From a checkpoint of a small mixture-of-experts model trained on Wikipedia.
Size: 9 layers, width 128, 13M parameters.
Experts: 32 experts in each of 9 layers, 2 picks a token, a sigmoid router.
Training: a variant of Muon for the experts, 3077 steps.
Below are experts of layer 2 (counted from 0) of a mixture-of-experts language model. Rows are named router (the router's row for the expert), down (a neuron's output weights, with its number) and show model dimensions 0-127. Each number is 500 + 50 x the weight over its row's rms, rounded and kept within 0 to 999. Numbers have three digits each.
After each expert's rows: "raises" lists some tokens whose logits its average output raises strongly, later layers aside. This comes from a sample of Wikipedia text that the model never trained on.

# expert 18
router:442568571547541521482540552476513507411448457461520506461598518421509493534469472460437487478431569451436562566483558454492530482537480468508497448453498430600575476501531481534473482511533468458663441438457454591457514478443553516446561502515446512490536507480549439638383472488624487550473555498600461537488523489552503476494470575602484482485454483477501529525497610516518457420497
down0:463531464505478529514451529547545547495523570472498581428512441430448447528561515513514522503476520494491540539555477501525487412480423453578461473519566469576490476490398474436525561428495585473457499483426417436474436543536447487482526556402479463463471510498392498409546605414431466464462466467483525534551500580478484482480580583462344575525480534474495463431566492494562489379544
down1:501490542523475469535495494487465569522525590505472439399519566454493480437555545558447480527577479453494533537627546447473515533484559525517600499565556536482534507552516574517486409568548540555420433553483498478466450556573454511364380487411548441553485466500563498384548472455506490458478504483466432536493521541362467487470505517457582483523496518520533530476464517587489478544617
down2:510466428468525468460424493538513373517456543471406530472440558585485567615440495436483499433400493553490499497506464554557496469467543488507427389502512438429445448611531479485615573452462502481551525533497458482519485446471510534419457561460463522466548472403448537463516528544521508429548549492404469482432446492493485512512523353484488476432485473414454465547484551545518456432507
down3:449533567503562500560439422508461652492518576525479570446460387488463496502481505473458484534498547571472619502537452450461383512586430495436509422486446447568468612510458442479531504495516512480547502489494528579584494503555442455471472513468524452451503440502455459459509479477477469589429501491475495536546621359410497423504465464485506422558470541539509523462491447447491521533524
down4:465525493534423574518478461599537434530505481519487477443477544531476527438376564491548447408548429567554477464415482520463528438538572532425531481540488504492518444494515440468532524495545631548443503472458472500538514488476511544537476452487517523456492507397572539554506588488425460509468497511503433380554586476437390530559635515599532423471532464495463525482537511531555584498447
down5:472512502508497561464542476523523475469544543460499450464580568378503528526521514554451495525557500646525517501551493480550454633484503456435445430565503415377446500528571548482425492509441575601545524528491485460513482560510442548502491537516502494526518446577412469570519630503426439483540486524519436443552509469461476475494372470506504486575606515519474526527521547429415527512476
down6:480531509582554559458450524447413534496496534518500578468495516437543614487494560510483557511480464607560502564448534464492450413552553494545515507573531374492579442414463489378406559482526467554389499466481454509490513575534530540521453530581620497485464520464550517549521520528477490462425489551471592571476457522554589494629517524489485543520507451480497457550479528439530468463449
down7:442565523394500575548549426529494463437576503486598498536482485459478499587563481479405535564461501537578563514531524444509516460474558514510512453548456443504491486486548419521536403439492450473609467483566512489472475547495415451490452501508542380493441397500455467411482529512504536520465439436472528490587485575545575516500482629480478436471494356547454481585527480512528475553493
down8:437557555545558454453527409530540546543457474461565504527429530517499511577419540452611427569494430489432526453535617516513384437517464440543465440516495563548490524536529576470510539531498515499508533556521402552607424547567530498528517472528480478465472476578500554490508496558515489471421532529436416518471453502518564409548574482547480631487478507501513550500487463614526444545575
down9:498537484616505438519527376432534488525535537438584509434503518473481561493420541570585431574446469475441481586472466538517458452492500504508468496565550389515535444474482532451545482447597566571575559508539572523487540512433571476518549464413446379476489519437452523505534537517505484466509510588563452518532496478605512518524508489462473536537452422536500573491603444527571417480443
down10:532450446484590577554508439615519520484457445466565494463494538483511574489451502560517545476431452381495530561546425514497548406485542553447527479528451450504563567555512475550495596496507568536469540478561561535391523552485503549519535526480606531546452480528462509561533505524477499477597490496494568516605597523493400603398517540454487552470527535575454482425517509523525465576436
down11:452446534613519453466522565438502549421473499509546479498533436395524475577579530540545429473552538557534525614564453432463472562445493509498495536427523398534514470499642518459488581455524443576521541457402530549416544463533482512446525488549524539469511456445541504504435583428501423485531569474460462454501523527502427521540478528565501574486453459598534467573522571469422502463488
down12:495407556521575525546557504537482514482437470499549550454438538497510475534462571517462435585510446575401551473540497453476463480556591536450470477510484519582480481453462509405585550406550438540398516534557450511476419452567566527539537506465528548533518444450502343587477443496590470522468475465491487556480521552549489499575439588518464578488436502509489452468514401556524502537417
down13:561502543502477584454478458482533462508502553553482536421526498496463490405545502489478424560544521512469507462531506486573419665538465561465558563618527561440562477578456492504503505533505437467484454542535440450532475525483478391503523478495425460371483535494512671466471565501527451475539450501531557493420419533464462442484502564501626478535502552479552478431425520517490462506511
down14:582521542440505503459509480475402463519516481445505516463524539542551575515433471542552511474456483481549476437449468480539462578556565496502513463576496480381500585535513484477467624549539454483433479591538529453398586520509479532526462555489469376671433522552436507492470470565514407457484537425505496466425478499501544549552532495537574438496535565494532541566415503503510595543504
down15:512464541519461400397441477530464549514522483471487459457574514481533476506512525474549615477414467476520434447536558516475456608446425540496586533585565504538508564562572547493535410543397440535479513561565566495550501512562520466561470472481533434463560565460464548504494495408548399591508561424518518467521575521540543537533450593475484527544470501423527512520515602475531457594506
raises: ".", "at", "ig"

# expert 0
router:525422511505545490541421536463473542527557487640569414497556485476548516480519393516494595543488500496462569518572449592521575495451531514450460564413480544491428460420494447456536513498457550539483501415553420436580479539580385507564403585436483474503442456431459493481466501545473473509480491563473461553544529555401550529512508443493489546455577469531554482527468420509467506462582
down0:544547544530435471506398538438488490401460476526493482505396441413495480551446493504512462486587539489604461486543534489542544412542554459420451514520532548477460501524483502520585422457434549506476460532475486490489471528618467455422515570499467475477424489456519558430610497508629480585527539430470576436543415539415533550458552512537483501486509642476494459452445512485490512478567
down1:518496495441572438471487498546501594561363501456511485555565464391495570496411559563495506457477551473540468536522477481491440535488401521558554537575527421522492435523496437525505501597509568574527611526518495408404440546482486424509482405558540451523489490425432490519482531490539460530368529567493502593510460553484581567514501500557499475464477508540516418487478546492561520581519
down2:511393443485503555493500606540550533533576448499438499416557513550502543479525424396563486549457559498493542490543535507474528602555596598547550496445493501558518502436562535465515447546404466547486440513447463452598548585522590456494474515542514475480466502608505509452571496533566498570554448469453500502518511576532472472548500462504486538473542532527454449535663494496548516571417
down3:498464579536450540436477499442495449420538572491594603542495515392514575455562477496488454598431531595410459576548480474569504498434455492517474506511439406492601466475437498443518523442466525512523557518591478477492537451531531522489520486518533552546444485404538433521488541505624502611486527466528495521486464446521498483503610426448422450546490523416522449525545474562458553562536
down4:444467475565463455463411399449540547610506435517461535514406536465535487457533439516476471515428490431474512488511552503525588599539538515553463441519462560438470530670514575483589514484424428588468533450448527504522451547496504519479511469539451412490499480519536557582553527541498542535514466499595560511519550547534474488445447401489475600518465400521433426502461468508503480432529
down5:409493400449505378494544522517583436422475468510499514515468475563524427445479396398410493553542477349527453471465533563449532428519471526526484555425435549460584493473456525464430536548503514465437469532465508534533504499541460519561572443531492457393600441437498560386519518477515525486501584538521524507562492479478531473484452523444486497458420521477546413488477477431498469449550
down6:516420535449527507517571507415493393517565518433469483469383539509497440568513506513553496502524552483455564494430583543528526440444424482509419457442632444594483487468451479562535457568597539414493504534467477466483468477548527594488534535514505485548504523430595423526543565553516518553429555501439503564519569403496557530506475497432471511465432446441562488532476408477414536500515
down7:465463652498512454585464488443504492520492477511556466480504483535583397438533463515355550545587460482484562432469465508615529454488476543475530435482472602508520476567481562514506510546475473389523461509480488498504502551556482459553455437550431457453574527529586530450548517466467545520463486442556524473465523553508420530520445488554407391518454439516565510485543605454492583461551
down8:580535473531525461487504531477478490433588499546459574466553505444531613464495407538592375522483523457483462556564501549532557492525532492527459518454457465488609509465548486419536547498438461474501405459509420481545492493493576566500427404411523474458487500453386508436531491457458537454519586540482447608395521541367556505491423459518432458485514521522502496493463462442540494457459
down9:587557599575528443542409473487467586543470553542552431460480535460471459443519372516394503505470471449481455445497543544496556516474519558479474530461391452448467508497554505444481533424565582446471502457545461505498560468454537605553481508480583433469484531407410594566479566499514533505537582535540454428526574500439449538440550504559537517412536490534506448489495573536529512484437
down10:439465512465543522435407461401505452500557501491503514479485531478496522544466533460549589521404588523478531529546507551461470528455449566496496516482463531548457535434615522512520539478575471488545578376414561410475515503526499490506539538471646459498446488487574556510473564452434486390523504429487594495463542568550510594557526435552479573511472518449426599516464493536520439533428
down11:544570568504508634421460474495495419431556493444494623560520556520483495584509565567521435496463484440535472484464623511494484545511432501496540564501521438533457485445527493489543536585476485627493471448596486486439430536496479474509469504502523580553505483484489436437436429509577407554529517523486489470431448574508507447523521456535477519349603536545498567572523548471503478472509
down12:461471567516547460456505551552462543532452412447467442478487502565436583527508551553547506494560562491552478561583489527486453561498583473524456479464563382579486498503480505496479560487425486485463551461539376459492508515532550458465506528538571435502534500474506460488530550540483519488514448515474475480524504528500429463581474469462472681408519497530462485617477397439554330476514
down13:562493640535441491528491514499530568506462482523543485560526470492564523402559426535513600487487531476559515576486544458478533516412516455563522496454536643480455534496476560549472424453455439502429448507548563455501518513566411577548539512510549475505486544480471448503464502542540402616450522460534487534502578509414580501484458538502604456480412539503621467497440542442539450542537
down14:423505494422456444490548452641515517478438477491571502560475492581497470492451563496534534529478523582610569553586522471448476495416499473593512554536484492523531515490519461444605494547475507582481493598509437505537474456487433507574421416519497533541490481506501367515552486562473480493471478493414418558559495535502468532464608562538399506549445484526501507626485518535427560479500
down15:425500490513438522609492495520418517502515583420508471459496546391547503469517449522587456441537551436498415482475510512535519316500504577414499448433473493566455525487489481537500433476464565383411565475470504517501509584506504492508539429578501560486491476550490441484466509545433459487581488412449550519499481484511526429409544510576543481514536564594498466475469479471556579546426
raises: ".", "i", "ar", "est", "o", "s"

# expert 28
router:401524541530468488516584550508521402480535509505507444477469476489499400463551527521468445431475518565539432543565494522507457523575471473424503572688467494445510560475506505456442525559507456658494454580528518445536462475473422449550473433533547505470498453451462496525559501548593546514592452481452553463452465474544451527377533524443472522536575504554449523563490499427493438519505
down1:609467513498527421556420511564497508504522507466546581495554645414521527442499577554523502426443514458452535535484539501465455559469480471522539509494493468497524479421421483521429467447399390552438534580593513471437529460538602535454516532474552520501610532503523539427432481465591562527458509525496550478558505457468459457512511511441489509439530548391488569585526458435448454518565
down2:431463518518502457416415522469508510504553402551477470395602545441463560519525497486588517450540607548525451466477523527498546425509544497458484561588493424555523548531534520597401498492591523522486469513503443402417545510536440498610468494549530513551513481443563455600569541522419473480399480533474474498539464571510561570445587446546467496539502537544444485543491485409528481493515
down3:413414513522567432527471486519529524508460518489543526456514551441531520522531530567511500466477305565500569452561479489487522696458580445524552515539505392519480442523471449503537419492461417544416537547505409486580508471521481467482576478470445496480526468542502518489435544471481502599445504525532519532462462516515474529489498482443511497561588555445410540533531493490615468463542
down4:491482532532576435482542481516454507561543582501537482418437492388467439502559438485528434471503500447491585572471499523446477633556477508402519524552547433519458534489433462601483552489365476470467473571476538518509496459486562480452567492508447488476529440395483507548513562453475542457517489421475502602508537519449502513440515439525468518510546558521376469571521389407446484432469
down5:515515533503536621457440477497479540572416519426527621516471525538534505480516523529515488474603573509546531456528533494465551397548516562529494459445527514567458510505481413566476421477502478455541446491557528519539441511441574431518413476492577461481509429543448433515666414510555542511490539509505624453456500461475495492408447544558458491493608474553565476499424489529529427533491
down6:565490493493469440567463532497540553479578590572499515570484512545559442522438435518507491469444428438454359512513581556510499436559518484488515467617454455561490535531367414526479563525517498589433514604507481479485541474488455570527511486402544521556496479551498521374540531481479550469477526562478559560475440399527458532470580505513520481602480455480533535528483565429449525522546
down7:474373465500444494455498469480567560547465381459522526523497550562493519499456466652395535478506532555513417581437482542548529374452578576505495513477455501546480475470546517458552469579559463522538424502478530551481511558585496484523422603574490468440478536586563512552548480560504454553516469576476473537593541537455583519458500509445488393526490492485477485542558492492440516451499
down8:450496510423528520510418485436521513584424435529579501565503516568491581492491579603487599472492506482427435538544515436469542519534549514428488514425536450373433483444537546505507454583549540513448446401513565595435461587526488490620492530474568522526406429433426548495480547428438483489399529517455494477492512565467525539513515482500476528544505482538532404499490559505507556441497
down9:480515579528551385509528499497522536460413556497483518450477491488471412451503479501491394405571508513445604524477458616585391554513472418478444514527464441548491460448464488514434509428476458483539525505511454496511444438482409477466539558420467494441544543492487511498370494556551538518452487543480396475508397522514494509513445466501468523477512578508456625497527470495467354452488
down10:463532458428469509480532531390596420420570489536497463514403560503570513545470521466460483543402519528539394433533480500543455430445487441570462514532415408465571583502464392497508468438502529496464404536458492506501463575469495548462518444470452490505475467563513492606509551450432488440523505584458489503480494467498508404573507403534483520448516465524491516506398627497443544469532
down11:482520417597519522514473532522525547528528478559479505511415457507491516477501391417618573474458442432512379411476623466494554491507511515490455529540498439521466503546472555480492522423484530451540504606495510448501550463409529430667534533553448541522487504504499561476589561546498543417477447574525513415507531542546479482558512489656532462483479476489495461509516520557491552541498
down12:471497498530538615513556515480464470442545471465526634461498492427524505475531497615539489523519495517540459561496530507478572489507587489543490430478529518563538480554427433419450387560547495535481417561534420636463407520561541528451438527481487515494450459485556485498465495497405490424432513553520646525569496450600502516537515584567549444477506468541521445448498521512454526441534
down13:404459464496496491480488478523541426474548522446465484517501570582448588579448491477509432465497426552435552605464453530500468514478550553542533454450392403538541505590447471520470499543529479451469538513453552592514521445532599547539467417396492410516514509435508467422516457464464489579474457598499510570555524462486431518567574545530491584470460512422432588519527540499497555432453
down14:468518346412515396512533517467500388463465464489507440494499525514592495502435460524453575411539536493501543508530576518506509442428491505543467465404424527447541454408574552526554425516521507571575446493568533571444438465446522421529504452504469517519545556562541567586560479439451557435484506511474487504532587454520448470476529559544493452540499433530492431453480525573517567448413
down15:470432535509472470492443487453502474460535470546422430488464455507508523539536479552506434522560441566404526390477531488592527441521494558430437577550527448589586425556407501417489553459557501487498548512561498476489482492448569472604431498522386446435439483514447546467499563466505569544559489398513484356510572578481459497492509500414495471507494573409516509484462543492461460467475
down16:553471560493456573425473522461487493506514482497520565541459548428530439595410592474461566502417520490536461563488560458574491581481442474498537518423623492393448498515519586497478484566462526478612530557400413454559489477536510547455424546525556459456556534484492501539487533409485529479617561429440512415373511497479486501537470506538510531496535526461483527490527520446472601456496
raises: ".", " in", " "

# expert 30
router:474541469551544448528554507548444563455549616466560533440573497435525506564542444566544558521434439545563525555522439543547548448470581542446459517433481427566464532439586505471441549534562553505468472476535440513548492418560464461537559465433580577539476557437532537447554471549434531572446538531465542541562503434540551551476558491473434560475548547565437466555551543455449447559432
down4:490390473561423444498512492524569548518454544499511483561543448552536470580429510528583494494414526497552498595393508514443478688486572595543462429572467471524542382509540492507552491454513515509469514471574495411559491526514418499550476515494502526555528634466511477526481460504518435540502468482454520508490482573517424439584554465508503537504542491470535480427552505591436499477433
down5:535440556519499471580452499571519544525502470409519426434475413540522477423517490460556502538491500536570583504496463498588612564409462433571521526447599442509533469455557571502470522537517566453428482530467448486515502516435426476516535518450458485408527522584504521432604495452479503566467408466532470532471510431419585539528525612576511445538550427472473574506489581505507566482543
down6:500480596531528451454519467513598519451450512431428480492488629428498469556489556459461511556500424481374438486476485606539555596469602579476532504522469425566420519528545527505578500479452454560495590548503470463506530492454493508514512484455586493517519469531543496414512487501516527443495556485439490478447444506450561593550543431457422492568450476549556567612440518528552523467581
down7:504467423470443471479498577564500399629439543494492531425483537488512503601485442535526432462479568504530473495448526425516507562391482496527579615554524518495488479531448575487406517590492551550437475516450357510530485540497505447455467417426450508491533409602520426545499530476394487514457556576411571498506483551527480446535502493565555536529518494532512494516474464495469477534577
down8:528481475389478432432543572438479482450479501523415443380525561526487496478552434465487564560499372375439492482562425410522533559490474503509452411457537435454475513360543573521529438446559487484502480519543501463462511526392432371490503586512495488468518522567540520493451513501467555417511482486470485505505488552519422539482478532507519553517558576454490495473562509476584443463507
down9:527467571476504592609476515565544536520416514555417506472430509407520459462534558569467490442551526531529463496461498522423496527471567530499495611584513448465398458506541547450481454511576474487586518424499577491500458520529468441599544470559530589476510573525338474485495562490501446463478499500515490581537541476531576440513556500508568530476550432502580523536611561488477491434487
down10:545495456479579449483465435542419544460522446466489447445588508457478502435540468412489398427502533395546569456425557516496451483434408438443457452574468604456451465480414467456460493518504465511498553458500437534495477494531437360430596473505425397516525445500557461451460483484516460475442498578441555571462500483535494532480472583511553514547475501536517602548470492499516455443556
down11:541489477471525477541508445537560399521427475453565476538568471483409467497524504525548399651506572500459467423507519552508520471508509483412423512555486499453595544508485454509595468532523506552432578493579503404462437487592474316518547483511476468490526485444455423484500403497491479413551519455491568471512506603446527465552586537508431531456532527499488554506458511488488506484464
down12:400558500471454471504468558482613440438441494494530466509505481514468553587495499527461567438513461514448503426486437482511552455409471554544396454552477492503512479425411446483488490553438535548558548428565508523489515465510493537522456551438443627448500421384509493511486529475521623558480473544536503500479437494559455474590574517464477535394529546438540508551479544412390559473542
down13:512536474421473515371453541551461484492520397515449518508555506497510496523422440459559523500440486495526523503485468503457478446527459544423562526426456487443386525551558461408580436545471598523510488565461498522527484518359507493528436475470484536501489589596601496528462504556527526470543647524552442592507593550583479475406430547461444484522453475453491546521507510490495518499440
down14:477484481605470440501477525524442510432479590451457500522461420493521510519398540540510543513633488505542517501485449507541513552550483509425515484521455514473543576515565478553545560582518477438508520528446565438546470498506530546505556478509474575439543630435491458509536589475490481513645462503534560529460605508561514544553573552495578506505418672421557498477507524529455478487451
down15:496532502390538544383488483539462566511432495435487553566474558519483440477463447606427486432588497513502557450614468554435558523527462534533469468480480566520575508558551464518528544453522427445561484489484530515550541499459487471589512515449509502559471541527459441447451456460545599446518481520462522590484520549582601641522544486604522484511396458465459444469487487486582465489536
down16:513598453491467562537474476481549593502439484540560423564457549548375555541502623567475511475493511490502434586511522447484508454578478546467539514454541514592453593456449471518537537489510496459600544413535536414544495476470552538540520540448449505522517499526457445462559422386467577485400563427473449465432526510500527557450558471496514508522494466490457530495564528489492584481636
down17:496636428510563474535499460495464540545499487481492547370516554516528550500526550530441487422521548495506515431556497585417451415517439451481530640578491472413432473440489523490522481459454537497650457576474446473517524477502486495546393567412447496546538525496525440458489481542554497503578515448484427529487518483521411541491462482515491439483604488555540575515424518437579532484481
down18:573382470518588453478385524423506497497519467558532435519490452506457537478458474583448537540456553471551461511468456476563478452534540521458476479457473530593501453403556452456444564499454459568465600510517595440435494625506567480513464460505457478477472507483559429459524549495556583463533468606536515554516550397555458485549429484521467574540542481589515464620535485487442524489520
down19:535483468444512466440503515551560516468614448455384491447402481534415512467489523536449509520582383482497437533520557393410516563449530519450476562468538454558454474484468446425522473499593530512470491455478473442466470545398445583492530513464548560496533517526561520443467514523429596392519531364498505537543446555526536405464487496528509456546523506529485573527478494446528477568420
raises: "iction", "ancer", " novel", "ited", "erald"

# expert 12
router:514486504573562506496554580476440539501517401484490578506418392466506629494497492510429537508559421484548589490470491520535493529501537537452478585547453417424482508475489447508520502371456520528595549468519518557447499560493450491532482504489433450558428421497562466472542488552504440512571475571410548592540382561499488502380513560471547491503493493530459444535474478585468482575449
down0:524484522435491395502493466441519487617434543465532456477467425532486530419597421448642494474546573413516512502436452510473477534482518496516552463461485427528478578486524504463588445507454494464504454488579509527458403518424481491516575419537505517535555470505442484469518472517442519542480504540412521578571522482460518433407625504403549563497477476510538470536472492546640473563503
down1:520572537417484443440560481514435480492499584462455517508622479446448557536545445490570541499505447546441491513592436470505487438619532504548519463484491528487529509499452576483583542607540503440492539396443488570519513560506534522462510530489535533427487530487576449535453426461485545456524465456512581443480507565455540536544450425494447448472636486473579569466474385600550537501527
down2:534545545496512446573529623522525411539444443422519482485532585399547458449434533461566426562536492545522567470412578522515468403486464524512525536493497501554465437538504420548517430539563593480448467526535501567497578474494499453446526444485531513474463580469436561466556572521584551535517485570427519579476525475456493509447480640478555541451517537501437476538490531466459396569525
down3:480558475542470578434425529516494452457533440517429500480480527511544574440546531496490451543464449472467537510515423393496515368506550401448439540501424471509434472435629453428530503471457639558513521535488453534415469466564460557537494538515455487565564426477470439465529477520491457504486554489438555549515499464562501506429505530487557518533491481437430404497445445654533459520507
down4:482417532501524522570526490483451465511555525473463467549483535600456577546603491539456465512532568524503538417543442519526555594604469488539509517570516455445492618479555547508479540554418496519520433506482505411484516374484529456428569544524479399462452521615512482476414471505523504433505454425545494422454423509549482429502540506509617453487536557476547481471487499588420555457461
down5:411584602529485535450414446461529493513558449583458432505464596554508542451513563480526456516404473546482526511487431517567492467556485394467400449556490473487470469503444455542568420499497545607532484466471590500497528444514455489596406495564455459517482466572475551475566524546555486519491534506513423542568567608474543585466501448483525447436451536483515451557537419537513545465566
down6:598502554549596453495471511482498514540462458431539513510449504476485449579462468545466462462441549485449479538524407592553562466452530481508555469453457472554539452531452552448503590502476464528490453445512479507479527526460520535550433424456563527474422494561497529460464560636551499467502500365532472500459487512556560616529557563479616499522415422467470531472462486477521487326516
down7:449420546553510533475497453498572589490503506531407530549499454387512497587449427573516526467412414506426561499496500513501468602425473495514567530419494483485476529413479619572565452516458516535534393601507580441486547452477520483478541439523496569513414502507567493448464435474533462503500419536502512539514429446480559398437472575547520473507593534455534516495553525562454492489553
down8:562459535470520531548534500456505528567464532495531483563494498519647433451480464517495576581440534586580480532471566539421473460630519512496515524502480501483412562438480525471567499474482445463582497377456496491412518474473579521540428505517517415359485481444515477620531475446439512474521527480494432389557454484508570460473512470554519547591530502504528520487558518539570470522424
down9:462480511535507411502429578459448476475489469522524628429485464528543554523533486474530453471520523497605462517478426488532483544517517502549392540529456569501418468465567560518491437518501509550535522458604532558456502596424529478544523567605434448531443394453450487507510461488476531507466458515402554434542615475491422518467487608469488551491382441518517502489432445483450398479514
down10:538562554467482467542504545459475536478603456492540497621552509407455524475528531475501567486452497509500611472522580528451517560546459461493452562474571489560538451518465553581453496432457420511491431453465471484497503536540567487481402498522475524482578622479465554485466552495435514532468537578579487418565488442554423614487604513418446547480490529449493439529602419470497529437521
down11:502473468487416492546489585489478486457437452506430417501490434482401461560528402463482564562471430532503478415453471431455531450586409472507452516468565452428476508604467577470506524477427444517510437415524513508541516499452531478532453494495530519468440515414526526458581502472481530515554544518495505506497545451407505418425500512402437467620474408494584481494457546653487506541513
down12:528489433421481520388498486440456511469514497529523451485599499459447499378565458445434485556487470430545609530564478507540473579500463466485512599422480403490537460538465491522631509493460494537504504483427441490460516490529432547466488477527494506390502514485555510420574460451504516547514517468604459477520350493470539456485545483516429431574545530514461634493457544461479456545472
down13:560546557531369526557518464479489569413484582513457502503560486579429499433593445552423464491479515519497578552475470544552470510429524568477479445515503519503502508511513497540628484516518535576525473536487624515507512553613421507480431457490477561409527429513508572589510551494590568604495511547495459570558463449467428570554502493505478472497523535473569463462459531497455583585501
down14:443477583491492441547556439504505550541487584535496391557613437453467431545482515558544530482512511469558501535551455596537534573471477415432491567430426421539451433527488520448508488557536419542514530432545418515598566520605480482469609517527566446481489474519489428433549521514393451512507481569461465559424448499458600478467475485466575464490541462509529469473508497432497470444474
down15:525501577513452533394469516502480465529612576502504491442505477624555504516532568396515468407525507355441509467556489546564471565452466478426501546478500608484479548407508469432550540532584448518493539425551499451441578494497455466413552540510500435486513480560527475554527487545552545502532523445470575498625473488425484513531503459550432507502469532546426438493504520432470515490601
raises: "\n", "S", "A", "|", " |", "-"

# expert 22
router:452499510481526499541451512459567377486488435492408509475516447463525515438438518446476481498560492548425478511529494477527492427409420522474448484473527491619454391562372425541422566436557542504567503475380454448522536607549526538526549472551553500556550485430433411408527505510529427454526525473452483498544527560485514532528534518493407562501513443553475527482510566476492589531441
down0:518517561448417575442480459481473501485428542496512523536460574578491510457529524531592459533511465505512483440506555525473443636444496474461533565545555531489485554599574441495586416501491471534505413516567581484460439549545481504575464469586504521498526589522646446526522610514520515531484359536460515505511486513477435455487501505464537469439437485394564536537424463465513456501430
down1:480484517493556401507532452432514462490463494562493521419473541491419526545486465513509505569498443458466514486496506416511518437421524368541435544407474533477524529483547607483494522505513560549432443574517451570524549478506552578517487542521443479452540523480489425339478499486555416533464500467491491574479440536361573486528479512521581475593499530507439602542478530458505425600551
down2:409471474531509545542523606452448517465475500495448427477504542506510434561478564390537478497465527486571532417459572516490493513464431491569536542503536456470471552559523472529553397510500433492539519558496513515537591474484547486439442488455484417384552535536467478524489567556618579524528550483520408511436479480513457465541394508520512579483553485446499462554454528427357583593540
down3:492467416499480509437461461540437526482503473502503421502467587521502553410539543473465557561546447488511417534509507525493497529529476488513535507571467633426420572484540549523511478579492452574410519437481542482560456510478364408455541503456566497362458420500488534463495434533507471458526396520462561540509516480512548522452398468497529497492586563378475426540478428563502480548531
down4:489467500493546496470524383524508546519570490464456544540450668595532481490496588468500565471434471412541523545446474538476470610519425459633529566460433532439523607427502517459576473479504476488491547523451502544465438583533539458514497493578540383515430434542471500594515407485544548512515419568522518468416540523484545524514474462511512492517475506404467511436475504490447481476492
down5:542544520553475502624498483404486499537539567420437509436505486434426459522458505521488467458540385454417497454603511533501575479565478495540475468429477429460517398534459531468580596542532558507649502454480528583547608549499486529500435507539471545550557448542461410543561503516436480486587515517470494511479421520452491505518522488561478460525612530487472513453544464416524551517458
down6:520457501531449520507520383466496370448514526605491532466522649469478522536551555533476491539508528426606535513505493472526537564475456492471442418481502552599448496503547568479487579489564477470520484477457415489405411511562546495485444463410608502500437571491545493474551435482516534539508497487440543486551453510469436542551454550467517393509504464566391502551451476470486565404526
down7:541482502481464473463516494421504569464508482610493445608472514569514381446487505469508517446541442532534542525480540557470434615539484435418465577555517527382537468477535554498589458515523475474533535503513502365471453475548543464450521456486487407507499542570530526447579514550524560464455514513537442533407455458553467575556491410452550490463572530515473462443481390494447520612497
down8:495562370498485475576463508494484523592564476466553461524396468512500436464449470424497520566478478597495453494448513548421477466589485525496542515504456485525546545466507403494581379524479443503411538484478566461502453554457532540407514523472540518475453492526462542518577438505491556459544465403509487461441514422603432484560554450452587506465494482476399568394477448536430485448541
down9:464569469484536495485508457542491546454513506553450562516458541475503413454473572403474503576536435533572427449529495462491530396512557545477521496463415515516487472464449520468531481498641483562523570466474425460470495554519603586476458434493468545449579510485525595624516438551491401502508584565552565497613437427534572549481524518530430527516506453478529519570446593504459524491510
down10:484528442445417519483491487542480437449517524487561558460469378515549534543542572549487493532493542509637532562446539427423581476546554410566554524452520536518440445431559504501468479430519569542552555581494509479500533527479456561438527462530617467572605430481523541537587541447453441514511485415460493421540492483469567424488526444505434494541485534537536508539562530450420462587474
down11:575507467520465488539607578527536568530501518499441506538471543493558522533427533485494579494482494466578507490502452436552447503397487493496508503490459526518504539525505496611465629376518544492614442474398425514456511570539547512603491520438540526508522457460516508576560562421567445523511410474505503515552561514487495432397476480580464580464530409502505485392560548514473451567512
down12:491489544425473498480449542517586553416503472424454587559527575508475478425413432502478431440440519528421567476465399537469488506478484492505490502507476482524587468493574464424507571465442477466555569455565428510444476438450434633440431484473480559551490548418537507583508468441496609464485513508447482494530456471485407454498530501465503490519516519399555576612570440443454501490537
down13:524507603526504494506429550530563453511566418463474463500443544406581472466554548462580467566545442458501455441492526517600454499455507469429485453476485541571529449516448562532517573511549461608539510586517510563506561411461541501548439510473523520508558512570495482427484475509471465612527449508470449526568544492524468545524433482494439408427497526554470659551418463500600538553503
down14:485435545482423464562536402450419578438496456501498569535504438548457442568485516406457448507462591549471548509472552515496451482421620544560485513559506570520479535450405479429462581446471477514562511511533482518560536484446509516448479484411468575474470546467514513419496459529565513502476420600513491477490474575442590473459551613485456441501500458438563484443449505531556562549399
down15:445519495529407544558513492427524404506482359521505520447465514451526466470401501513421512427479485445490436490432550417525565309497493587534486475484515518602491443475536481487509487486482614550627486436397524553454558455526544491518505487551491477493504493432528483512531458498528458473453540420508478487493477540507512540503583544503508413402569500563478523416546540557466458505490
raises: ".", "ust", "E", "AS"